config.toml
hidden_size = 256
d_expert = 672
router_score = "sigmoid"
routed_scale = 2.0
balance_loss = 0.00177
router_logit_norm = 1.0
init_std_router = 0.0164
lr_router = 0.00109
vocab_size = 8192
optimizer = "muon_variant"
learning_rate = 0.00842
train_tokens = 872900000
max_steps = 4363
Below are experts of layer 5 (counted from 0) of a mixture-of-experts language model. Rows are named router (the router's row for the expert), gate (a neuron's input weights, with its number), up (a neuron's input weights, with its number), down (a neuron's output weights, with its number) and show model dimensions 192-255. Each number is 500 + 50 x the weight over its row's rms, rounded and kept within 0 to 999. Numbers have three digits each.
Before each expert's rows: "mostly gets" lists some tokens that are sent to it at least half of the time. This comes from a sample of Wikipedia text that the model never trained on.

# expert 4
mostly gets: "9", "|---|---|---|", "1", "2", "0", "7"
router:591507471511400462455554482495548543419519441506563468521514559420508515530463472597547515564525472544406465558456566532538598449582391350540458493501512392502515490533464494483448505539421509
gate4:462464546460558512392513590484567525463512539519543593436502533453567482525529481513469524483546626442549511401450479483549489529428445409606494388545487442465515551537549597542481554464432451
up4:563448507560488466463504516567442453508530595536384507497532567487461483506510452473474432493465533502463552473479516430527526471551468440463527525487451522542422484492436391577463428504429483
down4:526644470521573469522526502468580470486529514573564537578455549586585495554493508482420511475484452402470488552431461517537487422552554438529477538507544405532508527491479574420540516465491507
gate5:422460506496520471444424549485494579522421472485530401539397543575440515502390408542527494549500519505494550509474558517504525438430503433503530428557378495481411531606519533461507476468498525
up5:553502472434488593476649413548420415419626548538484465438485455518589405420603579451449524501457434535456465461525465477504501535519508516459484555463534551416551448484539418531446456524571519
down5:387554450503555499472500454535586478550438523475544510514475412497437474626478513492575491516500534465626543576463478549450560482489490489574517525485542563487416466483502594450546471560523445
gate6:506429490489534573476426490550440565472551376464465526490560531492467445475473477486453493510465487455550454588468546569498434409422422601505403514496407510475464567515507436501448447505494492
up6:486470603556466479455492469499417506475443535470585381529517466504532456553539498431480431433476548542437358540516535540491326519502529529584503488418505402537572520426438442541530576467530371
down6:545566485469508440599367516462462546522552462465495395467506386566481482483534409545563465520490515517575447484481513510509513416512474583514569519539514562511651548435477413500530495410474523
gate7:516493518528463512547553527439449456499634481497519484485469493477531491555516490530527425550460508462404586429502477519557521613480500518630412527466512459528513476442503536503531483532519492
up7:431486587531521461458508523462407433565540504512570510452507475447500518496453512521475463517454454503472460525518481523565450651499563534490506490518426479502524433539469530508490470485597447
down7:508505489539628514451425499488452537644413601570565557500485496472563513505449519508468448485480456581520445428511493536479538495536478512472441484520470552496445445598464471406518472559528469
gate8:550562534563512454411450461532508512423599522513444457533501464483493493487519490459558559510533450407496453473499585475493453613474495626499428519456435447526462485458551518575394542438452499
up8:484447503521553567507566500411524458562503445599491406423475440551538550432551480552467534502513639475559531528584608550500541486527473471495507472469535506475453453583525480429541577469553514
down8:494505509461577499456414455486389516509402444470505433404403513473471421475571490479511535544450493601469498491553472479580512456560518467568563449499497375617478502483509495422455514499501394
gate9:543460512556478545440511531488478490570453473539516482522519505501577455452527546482500465490600521478456558474481588564422459442395420356519558511463471468454489559521519415575492493559385508
up9:528541518502577443547467504498545611494508482515520593486531545518510452464523581523422463522517552498528511548493556503507421513509468395490408564504596465534530526465518560499466465490474539
down9:548567454586437481434480519487498548446511442483528478485434495542493553547517434491544514506407467463448481526545380592525513544560585531528555513492553529452452505542546523501524526473527481
gate10:474556425454502542469494572345470441500490493539532461567539525421520533541589590533428547525527459539449546515546578553526540446523471445376451456515438507542405474563480479443456384538458544
up10:434453507528540476417530351534476533510572562478540545375514559532452475441520558447508550433475503499545445513500447491415389461544629513567494485507489521434558505471536510564511544468474479
down10:436557495463533529532479519489463503485464434544529491538479450493578506489561527503513531582599476510424569570548555507542646438517619540487494449546568560511451448543499512521463509540503526
gate11:502405487497433514530419567467489602622457571475519485556523440590474479556455470497538505497555519502485539541469535441491541490522541599571364502444455501445476589555394476523522475588525469
up11:501456441539439480452480495488509453529542447387520465526617417575509466519460456507424418390463571605550510487467531568419538440453483519452423484486493558448519565519464548538529455503490558
down11:527523516434461498572570468450484477404462498503446478553424585495499388638589472486517538435516496544453503507409493582544560532440490551505571532506490457482497394480486451506509537487574472
gate12:552556563604445488521478572528462579523416449439547523453517508505535521579493471609472529521526535531510555500487502523532528531498548352494383550509501560368513570571431454425509474425511493
up12:482457461447529392489561539461512491475565550549503509497429560598460423455515535544518559492492524473477504455459523557504473487459502534495558440523379522534490424553567562479480486469466468
down12:500475504383520469477493496473492502501466577607490505508522506474488536510440536411511495510471536416514420528443464410431446406478566454513554553603524435484538538508426387504571497450589496
gate13:548509611422481413479469506435524450513577592515477531558423522472541459483435416577402493497511509455640474480501431491462489520482523437613544451531506416502591467543515563553555474434501492
up13:485461544471570487569508473450574578407506521513538506498471433466471449453425511433479583506463496387460574632428510485504525525543495414548490550546528458499572475503474494458464450509478533
down13:484507481508467436438475473478463452417511469490513573544506589555551482424564482590524458484495466406499476460462592511563442506495529521345346499511572424416541438570502524449495449503490487
gate14:481479532538477555435570491451522499579611548469568516398495548533603494595540503581496527527536469510517403471491498485445568479516518457523351439498534512448415523517554521565505509597620488
up14:573516458469500474454551494502455450572574543528591492453540550521434501477514538525572511530542587450548443497539519540542518567543489460607366413531486528429522536496508521432556491552520581
down14:498493484463604519454529511478469440487444539430514514460484433509543505439525453464521476479422574549525496441455412519434455451484526440388563526525432526560519440438514501462451480514497496
gate15:556526472460399448514525495571569487472500516487578464515472540509342468513534497499481483577498450417535556532480507452541445546514542526511447431387452453497490481485519455558502464490495512
up15:492520543470521476499532390414583573545473479481456487425477542411494409554495506620519435380534472540453546521544572526512549507554521530472407435538564595533497510551517491445463532474441474
down15:443503478475296528585521535468607416478489437479520464502576536514555373495556588486459538445420432546466501451544489510449511504500549454551515539522456526559450639506488429504474513484468565
gate16:608534443504558616494404553575462464473491495485514502460514503414495447538476521528430522567450541583508505371543511533538500486441528544487507457581466443545520475502506486534449505584462512
up16:557488570522485589520501523538548544434568447524450450490557541491491538514463514398408573524523514541526565461498467472467482489533491470573418547485418401523492436498521493417607470533469522
down16:502480515482571505538500546503507446459534474584524511447507545474488424509452501504450454462603490473538420562423514447461526543515494569476455563523581498499476546521432545447623517492515510
gate17:538525467465490578455585552480554546523567648536464458444573459557452506512492531473505452534525489519504523526569494521433501463510505519458454507522569448522429460539557609450569542509441412
up17:494532435469556616427450504481554491547541563590452518444453440456513449428497467567465526594498543476473445543486440528458570551501513423543442494414564548531511416471533541412496515426546522
down17:487496583430461578544475529496435576524432548557552539540523506458499563511476457429409497508498490441516480518492486587494442441417514547500512551510575478500611550484472597547476561451547458
gate18:447525457483591502547491545520411506594551480572451490577492455555471521529387528473494563533554479605478507548552635485446443587460525455378484467491463527515499626567481515450416433459441517
up18:545477485459399499588526460494515501462503489496465407515472535503486595522511536412465423611617493528466438515491432483469457424608460537522461546515512519474526379504456442380492445519500491
down18:517368462471391530501520485591523478563495546573512519484452519495461436515579400468497528582445400482482575587479495544459533484387414543531447443494470498562421536426523510582413529388574496
gate19:531400593464466501490541544561559446515530428559478597514466510478436483490503485486444466486573455513514463554527494587523511490476519436458440443523511502480487505532485444487559524448455618
up19:547530581387491488563456422604558437551505554502462442435449473530502528451517486414591545418485481496476482508473521628604460545405528442520433565486354470515422492436493524562583492434511462
down19:420502518596489366529545486471490509480482504448577493487482522429520456407499532445411514487436533533562585490549610465512508431578497527512600482497492499477467514514554418477556514519454578
gate20:552536511441470534458509543574545489488460546562454465573487510581452464509511478585567550542474534496454426536506567486596560459450560489409431483555481512470424523542501495477473510490474550
up20:488447555446577521551549405445561450450548485527581435557482461563510506537541525449448495539549543480451456470517523575505537554499391506486529424467449585530500484515532493569511508552455485
down20:542485504550462471511613443403506474434475585492524540516498553466579560499549529431456501478464547589554592503503506541487514417579453483578442531538493497455441512578478467493542438450488554
gate21:563547461523506472490570541570441493553475385532376540563523446592518476535464506513461526448439490488437419383489490434481618451500560439485599495506395544531561502526483450531559512538508543
up21:465462518461536533548534495515490467511527554492519461561598559415437531364360545521541503530536541437492378522479546453532569438479503523553458419475451512403604430549561484472494412473460529
down21:413463640510462546485495451480590538549472586524530595616366488480451507518559455443434495483522439440492576439391516573526423558525505408535470495515461419565565523571504567494417515532507546
gate22:419546509469535504463561465505478544518470518520534559496510494498520573497545429643493427471534436485491509524516515417473437528552421525520558411557497418457457459518606482458546456476487566
up22:465522415528581530537481534377451517451461505523544565572524387516550469565461559494541366430502476584528491489466642470502453485475477467501523454525555465510541464441479454449434460465464612
down22:468515604518484444526420524471547414496533472498474489489545421498463520529558443512490496521499565581473528575534573536443463423472466526488450571518473480534469502545462529477527539454456550
gate23:538514520445540563537520535515492486564438441568579516520502497485533484472486506519604490510510432650549537547505458394495530571521450442523570474554543496433514534467448482534406548525538493
up23:491564515529471486558485534501410526588571495477535519493471425521404421488533452442439520490491537470484460490464491517464504501522479445463481513580465500521493573464543519444474520539479536
down23:500435498406584509426558426521449599547451495488495524492504458427461439622488536521464533485561536508491471431440558465553497587481471427527546536547452480550538574498537515526612509447544511
gate24:527525542467374460477442603504474515476487563521547487462549557507472532565458477462507520443550435462469511488568584510563443573509559489536477558481498473477442487527548490478433493625459548
up24:540506474451435484500477631467534485520447600481588471507530556510476499497550500531372546463550420559524487468508488480576499506412470529580497396526509517486480489496485489473488526510457537
down24:416501516541490455595465474535460445480508435495545511501503515574505535560521467462574560567445581516546399535512496507543501481559485433509473493406508466420422473521498570556473433393536423
gate25:496485430453517533491515458419450447592522515495453593503506435518388491540431507607616544489499479562487554503431567494489467440499413502478491505477436417499572500584531511452542495474524453
up25:515512461546501414493465446529601517362425552500547496445462456468445410518501438529499559516477564448418545427485502475489558568531482500469402442522478519555513489513372535536440518499472488
down25:450552551496480482566433412498401473538578422488461609573521486478499516443438425507454458509574467522540444497490482518468495390457506576515371499497550477574529557555544529570486494544486530

# expert 2
mostly gets: "°", " \"", "(", "″", " League", " Cup"
router:433483473428475447472474432524518555507424586447611442419544496536548528446477457402512482387503451517483492533479443454515403568491561505455457571513538539539544549481555444562571465481543463
gate4:516515468522526407479524565553488465521470433385525466481529467512447492453615540490413389435499454537482506405508527474438485498525591457537517511499504588538536501551525500543404516457415471
up4:465548544515515454551475484403490555591512563505445553558578447433492469472520557448507596450472484479495581447484477545595557575522478466493577404480497468412499423568506388476472545476516453
down4:532609503595568547459571488523551555545457462481464478587520528370448459418510526487433532527471437507432522455497541409509489502493458490539446496510426529567465529533475515492417433493445579
gate5:541499523514554429484586541466477573483419479503556473499512485539430503417548510468505525503514516460502475476495433511604515541493493556452474546545452479547497440551556472441461526465445459
up5:496378470571549397503452484543526564570454481452497520507629592562467457395452444419513520425445523532519414500519574468586508580470309561475491566482463482515507503512608562470538487448443479
down5:518517514532489580517583434508371444559494574591408460546545458518453532563552506360532518505561484498514517498539418508490454387486487420479557543597478544490521429525436444479467540540522596
gate6:392470505493477501476515469522463467499388467484602505484431527503580491488479346505491438514428511531526536565577522531410607503461542530503540396587451448470492522490554478518478491464487520
up6:389430519470542449507420521496584560490453487428535541567413468536560523496554540506386470433485525536532470505473524506499525540436528550514531474526535441588512434481518421434566533460558504
down6:503511533499486534478438478551552528476547380515423528514444435577509494516470504536513463409547499528567489418484511514549406471456423484488424525514586490505598535455433552517471438520447470
gate7:601478515468515561454551495584593542526524395533509552444478492531474534478452417427624489458401431524479483532549543491565552427566517457531469464422501526413536450502492487467578456560417572
up7:408479383554519544478581570495442446548581531509508501530462469576579474510484454428427494556568528477568556490481410626546443442478495545426482448495448506621491488565481484543600502490480462
down7:455583617487585563555572578601439508525482506563513523516460504501527575470491540481500481545458505464467586493536473462554564513486537557517501536673599424449439518519456462471508531663537492
gate8:466502572452527547435558441452515487392470446569516432420514427571466562473543474460495532425526413523555528425543577375517572563495456655548542410534511622501503527523531555490468493511481548
up8:534469399560517507507398483491537515525547438506533515608544531558518512654493589470536476531433508592593459495497573565482477530546574479560502583441440474442517466434456542425581531496576437
down8:400499518526529508598517542452448447444493440457481478483398527455496433453533516469549524492424525534513486600487573476562504515574489418558487462410552533462530467464521551587553444579554503
gate9:475515377469508493392470533545575579541431474553523518412516453584564540475565559506536576534526569434566428520440400426467505524503461545496382469518428500553430503552468493486404484464380581
up9:535488515521469471475526437528453552474444572394457584493545533524454480446529574441501513505439499553492527509462502325571486510407436437508432561502520444531585513527548536467524555496502473
down9:595538535528497542443462461477516547555522481442496487505584443518496445531530518463602457548459542567512498448446491527535508485523590416404486560503627541545572472553553466512589464450524509
gate10:447462558490463530543461550538545541561408635524559492461529449580479503496497492520478414422459485634452546402525507520488522523482477443483513608436533499558531494430457479506484527505392494
up10:468535434449492541495470564481504494462508593545470604467502511435478472572523421450439586566554525461465488502491451510446431472441543553561513500499517481504521545638400441498518538534516491
down10:555493455389467560576578503451534494487520524559414512520560518475489468535539495573515496420539483435429427538531445539404447526405465543471557521519535421504425511524551435483475521498466493
gate11:568389466467357468536594459417505419586487485636567453507537478477542395451505473481538532532483495494473534532493457495523523474509505463534371521548523476505546485545464530485508460536493445
up11:528494597495551475441502495534627543411458486407537482515531540498469667471457553545437545491506506495512472374472626515523528574465476430465552494535439562463469516524506522544524509539538526
down11:486480574490447434386532547497475450489507574470343550430492436551438547524567478521457587416500503516511522589465477484537487526559459481494485358470455564502536485435551524459599513472542527
gate12:481485466490461497432599504519505444439468579575454466513542501483586480506589503517452503468497438493481474456459606461452506503435446466532482432516477516426518455446607556418496507604429522
up12:499532550527494503447524467499439540507478537402502487547394516496499489464409553463508516504488558542454443475506434628489377534485464474462566591495421580510438412594520521584478448491450443
down12:563473518596471410488508497455535577421510439529580550503574496547476486518458539464574445545459502448524543567492563491546455550462487597504556460413498569478460537626560520590536444508513399
gate13:453445545441431436500493470455486538528412486420566431469560589529473601416465422530487504456449522585553571568404549580426584444497533501442591554450447501519478481489583485501511527455518488
up13:447552433499514557564466473515471463501439491530503541546503502534559417532480628438530523478479464450494454495557561481495407540580529580548470503549526462432470473524545522395616508532452536
down13:475487456558480615495526562467420451498596475482448534440503504521449363539457537472522545453553444456466522472588524506567492551471503497533402461472497401458504544517416504534532486536522547
gate14:468440525600521498518456494545501459490515505565577490532393594524520558553511532497496419508439447525433625526557484526439532601552404568529616542473430461493553486467577467543443387472538545
up14:511451511608504515440438524472550631495554503482486505522536476536414471421554486590460459496467508556529541548469510449463530405569654522449440489569512466511471587552472544467490509523523430
down14:505446547612486561548360534577520492561491558507448507435474469573514410411505501555610469402563471467508487495474503560383510499553513514514430480571552516473530559513487512450425492465509484
gate15:422517462509525510480447563526444488503477543556527434521559462515491505485536516445450522510514414563514533485549524477580533478474484560479540553439490555483516508568471461533485493536469421
up15:431506465476533584570486499475621539440576532543523512489534488524582469479487472527542451532453564461438512499497493516436411548462516528578405503564406514502559484480516365502459531505594533
down15:538542509471503536527487439553438542530528497540435527517460546477549399514497603434472526461474351489498529458486506451515502527480466517539558491502539503556473459469499478526510523463444485
gate16:579516510570405530536470502413485435557584552514621534354541479514510461553550497489477569562548557525468460514424431429566500569464499482465503488470507478445507521499529483468534438483522507
up16:535449527373586493493523476442505522546442489538472465450527539479479601567575560576613473526507505539582501492448486579464507556478615397520576520558467503413529522506462492520446541473460566
down16:545462498439478580492491524499511552475457520482517443516471599452436592429474491532475472507516449470453455443492482490525474446519558484451498549480463462464484591472483435581554509474509510
gate17:523499519500520576460467493503517489503420486509556478425489518476564513424395520487522528523487561549566460464478515579406500460494509527479600519603517555571478473369481465575502523467489490
up17:546504499536546450611447413510502473481622523555507557534661405506473518448568532436551495466482501469478541536578596470559438587488438505531464466545556444436553543558471487484539325549500531
down17:520512481519508435483499472453476527452497498542506524506497475445488460494540540528482434541513542474558439509526477489518491522506489474574467497583580582476527518502621410482569482482450459
gate18:503499427432570506490435482439497489512494512477494606430500548443462571496503405473458519485476434498585480518535557405466409521499542420483481640537400480432515528463507506475564492553464557
up18:493406469413495485480512517455456491451520458439503517447534563463597538507410498488486481450483500479597445518483496393570423418441550473487488504562561480429571559393412519516519441563462571
down18:532519524464577533521463450561451474521476593523611372464557446428539529490533518450543541440531456470568507492480519519566558483462505614492450533485525408612565585455538457524487458527454546
gate19:462522529509502486553508460430540537403486493464567443504471417492477458405485510506446485509521452414477567417467517433485464459484508519479448552466541430570489455567461455453480516508493488
up19:473513517532534462471536479532455514502507550465467439512509491484576536575528464537571523600533439500611553525497441567532547580446521494469447470543530608422469356598508434594566546569461447
down19:500450561510480492498504492463532554489570463514495456521491482556552514394528526505380540445527537465551485465500478477527451638557426513549520515539467505490523473503486514470482543530482538
gate20:516585542561499446591509505495461513530511603465487560509554474489517512559478546477569455508491477493598549587445420478545419556444495563527480423529515544432443458527409535490512608503405462
up20:475553481511488453506468506550415524428518439406481511496408540550529472522506539463458555425493528438473489570513459435475493526429466472460468481574481540511475417390453478532495457559467500
down20:422471531496551416502480558531475533589622512554443563435413509478464550528461497534529505557528392509463495507499449488526558473412498541474473554496581464475527481480445467572530446515533408
gate21:492432516478501503532447555587436430334450502525590496503498516554543533479611406480533432530544452619498507555449588446529544476542453565530578464519501495497447547478496447466612498582484568
up21:362494495517505430492458476550530443517528445530547462576469504548513408458549486415474472428534495469475483509525627500562487491518547559523533568516486523434546515505475557524562568613503418
down21:508575553537551522339442413441550445533511456464555521441473447501497546444468461530570501390496550489512526504510540476623516452572481537532491416503459500530517577504428533494441599519451396
gate22:560529531503563494475470520437508496515491446514544510504579471527539511479548497528434578502508445452481577487493621436539510568519521490508522554460506561444491546574540459515533541517585551
up22:479575484517437504530376538513469493472471489474399498540564522458562429559496499518483451587465535530565438569513487529488536493425459504437536486494472444515561510537545400447521436484540516
down22:489434493534516502562463489558536474549485479494505461448367496434533456453532571473458497540551508441514573394537414484449434440456538557473454482543492387444472516473507418502516524560532468
gate23:427514541583444491516447522554417501544530532497477576478484562519565565414445425521480413478456577399493563459510543544490557476457451496504547543443485504545548400509551443479510582436442530
up23:489378478511495459537457435497541505427535489401552509528485498501530473568419569533387474526507496505569399513513512441558442516495528495575383386520536512554445555490376483564540473596454501
down23:676507583458505540512479534448607531483615500519498549460611423445468503510542471465456487524497457508470488431433506401483523485540575558519485464527503553407534496512461536560545460456507429
gate24:552474497484517470577469551492504508533486520603535493525560498514405517484451480458494535574484493501519476403534634474526538558424481564479526539529504603505479400575550547522510494603483458
up24:460521503496473528446519522535451531533484486468551496424472509528529486469506435514516450514517526550483608479387334484378472596426511525524451517488510466452539483518493502453496542416423481
down24:539575461443438346588533501422358512457518583557405502553554390520420585506535582464484486487558470574421515455477533540467529526501570455390532440516560543382449536545519503527536470476554502
gate25:535496434596581494483436486506569559509508466441567488597461502537543433505553472544462598507460628500444483374457530394517492512459457466468444568442508507542490564502598542508476446542409496
up25:484444526520545565520534377499566513484425467472548483554565459471579468482600538538495549551517555433542485436492551483576591511485481557424472529480460512477475536434520467486386389567534429
down25:500583496526528395487494458452491514526467512500465446516495513430558497568523536512476514424525538398564539414438469574466554446467509537564451553484618530449507560576396501442534534500493511

# expert 5
mostly gets: " when", " after", " where", " about", " until", "In"
router:553480556569495495470503519502674545538473555584498551495490434496537419484562594415466437552557506491587538498484558474551460445516606443551521509468437592404411472544507449531498482408498584
gate4:460465515530484538443506528466527452521557513523411519544579410422535470509495535491452475501433464535441495475490465577542473487536621525426417477410499506582451500527525418471459476471470553
up4:410530532447518553573482435518514476474541546482615465438527497537549494431498469499470496417494549476567502511488652463427462494444503502554493522452525528526475508645427492512443637508541526
down4:448491554487490555632571500403451545518428519457637447552500512518463548429513562492458462493484575515425429488459534532518502434494446563495485556545485578390457562472499539582471582530502421
gate5:485566405504442470498519458485557523479500454536433482482563515469544443378437585517465484524413531472588509550585519460558465430401531523391556543518448511476407445464396422550526488524508449
up5:496545432487480432430526512454418440507438464544548464558483477480571553418422491509564413461484495518521459481582472543492514465524508547465627525506435529523576509443486387496395456441536395
down5:465446458470491443586528482451492585499483496446537477472479527591448422545518429457560480567493473508491439486544535477429528546457579472532537481478447520515480506516532478480490469509491548
gate6:457480458500487431534455550468449599491427478543452511539442417458378404499524519467516549584469415420505488505413563455528464486490556518424526572481526550443513541483490571488513455544549539
up6:415482535494446438515517475529554435557442585503497514498462588550546414501489461474518483570475441415590520508486486506495469509451394492467582488529478512556450509445467490480463461509586484
down6:489529470444548389484472500430455524536583468492493578441451410583439488519474500490652489494548472505552500411420574485585490470522476421532487566483488526472454454478437518528534563429527551
gate7:522451437434610478402531527476466493408548481458457515592498505598445449421545515481497484475505547560520412453439537513588521434610530477576455434510504396513517474481496534503441481513474557
up7:556467500511415459547490478546507452529545537523482433452493455557527475572604392423461505480509460443521513472471459491487527519526409428443499572523509460607421503544391434537481479473459430
down7:512510466502593577474555464517438545477551483454572521519517442504405493488475550463524511497487570527416446475420608550524486484552433489469496507505489491578494515427571511373478505499488481
gate8:491538454559562497593555519501575497531463447514543547504503426540441520507513465544472488472467514498568523461465510560502569479516552437457523406497601506584491512562498587507466477504519518
up8:460495430453494497469526480570599511442463508514480621477645560428477517581495503422560600573544455520548517542468478497522445500468466504558549478536485482496484493537499432587454514522503465
down8:527498438474458521459547482514510498443537475482463538524544465511436502527466491478453463531515424396704489451455533504526468478522461439495535550542424491483494482533471419512450505514468516
gate9:553568466575405539548528442466522501586522516595521551442558572516502496465482502439458526407484450502520452391523458401533515556412494438461496578379413535483485529453504550551407450495559598
up9:432554478474481589495438474563547515381489484519561493417432482473502592437532474541526450422483531434488479504538500466524432494468529586610543435553519495456495585549494424467457552566527605
down9:458567465444540524399494499502491452584523494426570428631541465479467546565453427497536490421511465504502484523553514514490551464434486374563562440502461577474567380505483437491569469571536586
gate10:463480422537462524596457456426503481590482493471509473468475424507499442449478521425478459462485412451511458491418504485568460437435568583471507523525382434502539533522487469509441447503442564
up10:467445478524463464447520603484545472517629440516385550423488536501513466470611555474570543508453522449495524522415463476449593463477455396552478484498416555588469526505415543515428458509560509
down10:468471536456510517598574491427507518500482498454428518471506509544463477443523514386514569554485456453435522551468501370565506553518640494507432489461440452552486442467528476576509522494448496
gate11:480479493611482524455557510562519626517534592533491598439523500552484578474479539514530417453556507468563506500451476532477538533549553526472427437548526560480468500460496494492448522448479469
up11:434523440479556515422537512542526619507443526384538479524477517465467562451579591482513474518430616518546468520436487540454556489469452575525438496524545513490592519422484491551452499510515457
down11:467502596608614544452544502540477538585497503517511499485469551586511478533512527536541453548571419439520612446503468546477536560560559531544455404492448487553511492466517510462501562529579557
gate12:495415439487465623611452529577596436544505470492562555512542451476452651482546547508504510541503538520489569528617560476522392492525565514431470522548509522463526587514570490569598474505472530
up12:571444436472574423474517519534574562535561449521533409456516466430594487611445480421415503525506493491456487475515612526525502501463525424422509584485507506562476466514514496490519546541489479
down12:456373500447531528569499544555506534520523542410519462540542462586422502525431549486469566577546567501435393437457478468476488473465448472497508535512475408524450459625496498565602585553393565
gate13:503519485506477486502477477374567596441437443550424534572525482546423464467517509543537571480518524505523407493445464457504457517480481487519412536486501568548491490460490520536468458523512492
up13:535530476546528466468502463581454443523517406498547486514516522471483520516499494483475506499599485469514612459456448477577532472520517553586558519456470556546537467503543613499511496559563516
down13:574468465512481425430468488467481557513513437461438549501543519499519464539507498448484488504424550536488424422494495508474525541523453635518417561494412541548591498494495499516446409506539490
gate14:548552569455422505547567533506460536500518567469535509487526490509436527488527450507475397512493487507473442531533526477479503516529517437474498582501442581465496470501448419385482509445489517
up14:579470479621533589498454608483498542481562544598481486523508538489506437495509487491502572507538556497492579545527502496560463505547471499466509487560429412492650450472555523504508492446557527
down14:559428460564515599411512535516451472476428484463540572511501480493425520441553489470467465505498521517514521588485504509462406494526542515600476425445493593521524556519511548514397458502557372
gate15:537350559547495488453512552487484593549426469441484457433467475511489500537541610507524426506460514502505491449527577591522541515433598476520453421502465558557409494456479461548495495468518541
up15:485539524533497538493537537536408511367523565440452551500478386509483507433509483470521483492544450472441528463501507515497512435527558478435523487485501547448488457488517397503483462538556538
down15:497439448595554539458462545467508486583482539467445471490452413526496516464535422509483507490499485506485419529511538522558565441527541496631552481470545516551471412452520494459485451545497504
gate16:461550528585444509494541498547462436468406463508479523493523520504528489483451448569512504395534503440469461495463519545562415486484443455543565388536449484412509470486465556506509523470472482
up16:548499435514471531497529467460489524473509547523534559487517454433451546548443453525465569432439528472450498554510549442495545483520558471438460550496538520463485513549452550476516500467496583
down16:421518449446470527572644562510460481497458537487485585425430587470522443467520432533484376522518453503549599464555460495550460551494464524493493542508525476427463521518494407430410433502506538
gate17:514615441482460475490517448508514414513571517470494411436556515568509429581470575565487501459496483425527469479450546510570515486494525469494460496452583578494420480449540465464532509476528540
up17:562539560518538566515475506477482522476555441569510466559552461581453457547462531506544497544470479539475512515491538447529524453485463496521516467593563586465499516449423430499551416579444483
down17:389549585556471578602488470461554512495514519466525552501521628468526485509556453564589417542479582514532554600497497503448438493530527606483519503528452503542588517537463634481532408481397612
gate18:443455469487457490403463500475586501450489539596531567483435509496476461523565444581417528560587513518482490533490567502484565429511467504503422394552366548435516525477457492456502529514492519
up18:469622574505479463479387493476499468506432558516471458476566438574376484542426458535475454506559471487516548459495451498437411478439535548590535548450527471528573556454501517548461492449464429
down18:484516601495446492563531576495507489512536439426526456548475502385518438459522491449513466492500528613476479595408445547394554568451492492460506549502537387481555474456513506546505479578498586
gate19:448466513450512458558513507538535454406483560484574513389365531451533423507474521477511478425382498595575559473551523489486525492493589467495523491460518456527509488542528534548492462446544496
up19:457449446427527533533495517519545537535501454538417520435449545508548457497426548463442518453400514503484485544470415446547613513458434458493395471538504530520478502466474540511490446434513618
down19:528499552381482562560441517477499572493578478507549525394464530446471522414440449573479493580445607435465500498458467491501655551495543550487562482514525450560493500447487510537443507458460548
gate20:530353455541611431467571529465529535490533457534564549483514431454480543490477541539505594512449528449548559393473480577481600483497572416554429561453443474473405499542459515448475452467512529
up20:453469499523502542420473499551464437498447504503509555485542533511545509513521495587465493554561528537474509384419508497597488557501506490509505526519473505497540498484459639545454557502487477
down20:539526555489541542490527491461556473544539456559472434504552449522483518482499509456530568445511456563524458635549516437469502476622408438510521554503546531634472542485461353466457525413556620
gate21:471434490581520479488428482494589549471516541552533481481512586536484487397427403496457507440533458560556452551481466511548559536495492485499569475527495518517462599532522547509410594520505583
up21:487481502339512612389541572428463536522503441455518518471515471527611415506427530541597424481419534512596470541576471560558498511600480509526477438496470439466552582476508520542485449534487531
down21:633485487532465462478483477475574473543467610548430444536448539431509490559579568533505577569542509522506506475526558458479529544499481526482487498553412439520492547539492460468448479445470446
gate22:546522481521478492483543503491514509455441464599506561578528468436457540527475471510575553461500546474579540587537549460486443572489526424484463488469506426456529532516506527545429572467568610
up22:411443535518529539491506532498520540495496479559541554502468443446501540472512416528519475500492513443528572528454569510520470520533467502466536508530507446495562481515488463540454487488448560
down22:481494523524450506532540573591476499465557521557535505549544457475546525476456564406455490517433445481634489446527480490431484479486457547501530487527483492453467513549352489456448526519528571
gate23:457437332604512484409534568446495639469549535600562420577581531505474440558609517557433590496515440542434570630544529615472523511492552522570489499493469444490434548588437470512422457566495560
up23:546534501432511476506488543487412393484447542473571559439505464416403526463517453376402521492522518520515471431436495569588466472462413539544567544470456524509483439523541558460446464507547395
down23:433559513524484579510573490569486545487542415512447518440452457411555540510521460400485461427611499513474438454383432518567527515553529468495471473535522537504479536474482556540619472439453541
gate24:460484562495568532463431512502532509556465536576429358609467496479499522478539506474461465515451485478485465517512403514553492489587513528447464384469429562538450458555552511534478563462447558
up24:534466566499481417561452546442451423528488446486499532534407485564508419498519535505556537457446503461461475473495508469468414397519521479504455390556445510539481539515533522584545424544531533
down24:528629466517540507474502488478550500607453516487440483521449544505552568502548481395600471539458569443497497508497564523436435505535529518490567437466535502535454487584482553431478640513462534
gate25:490556631437520513509533547461537466388496404579597469487417504542525522560448480497581541529470478432589522485547577523541501482468524522589443478532426553497433622438489522503489490495468512
up25:475382578522559472487500466499492526530499534438466461566481427482450588566413608555498521441491549531496460517491476492430515507534410467484535493496419590488484418527508459483507540529533469
down25:433545550517462525578570500524435543469508422507454494561543474470513538512535543576512436469487519473380454495477539477446504465546516478504539495486551451508509604524462551511582490458502505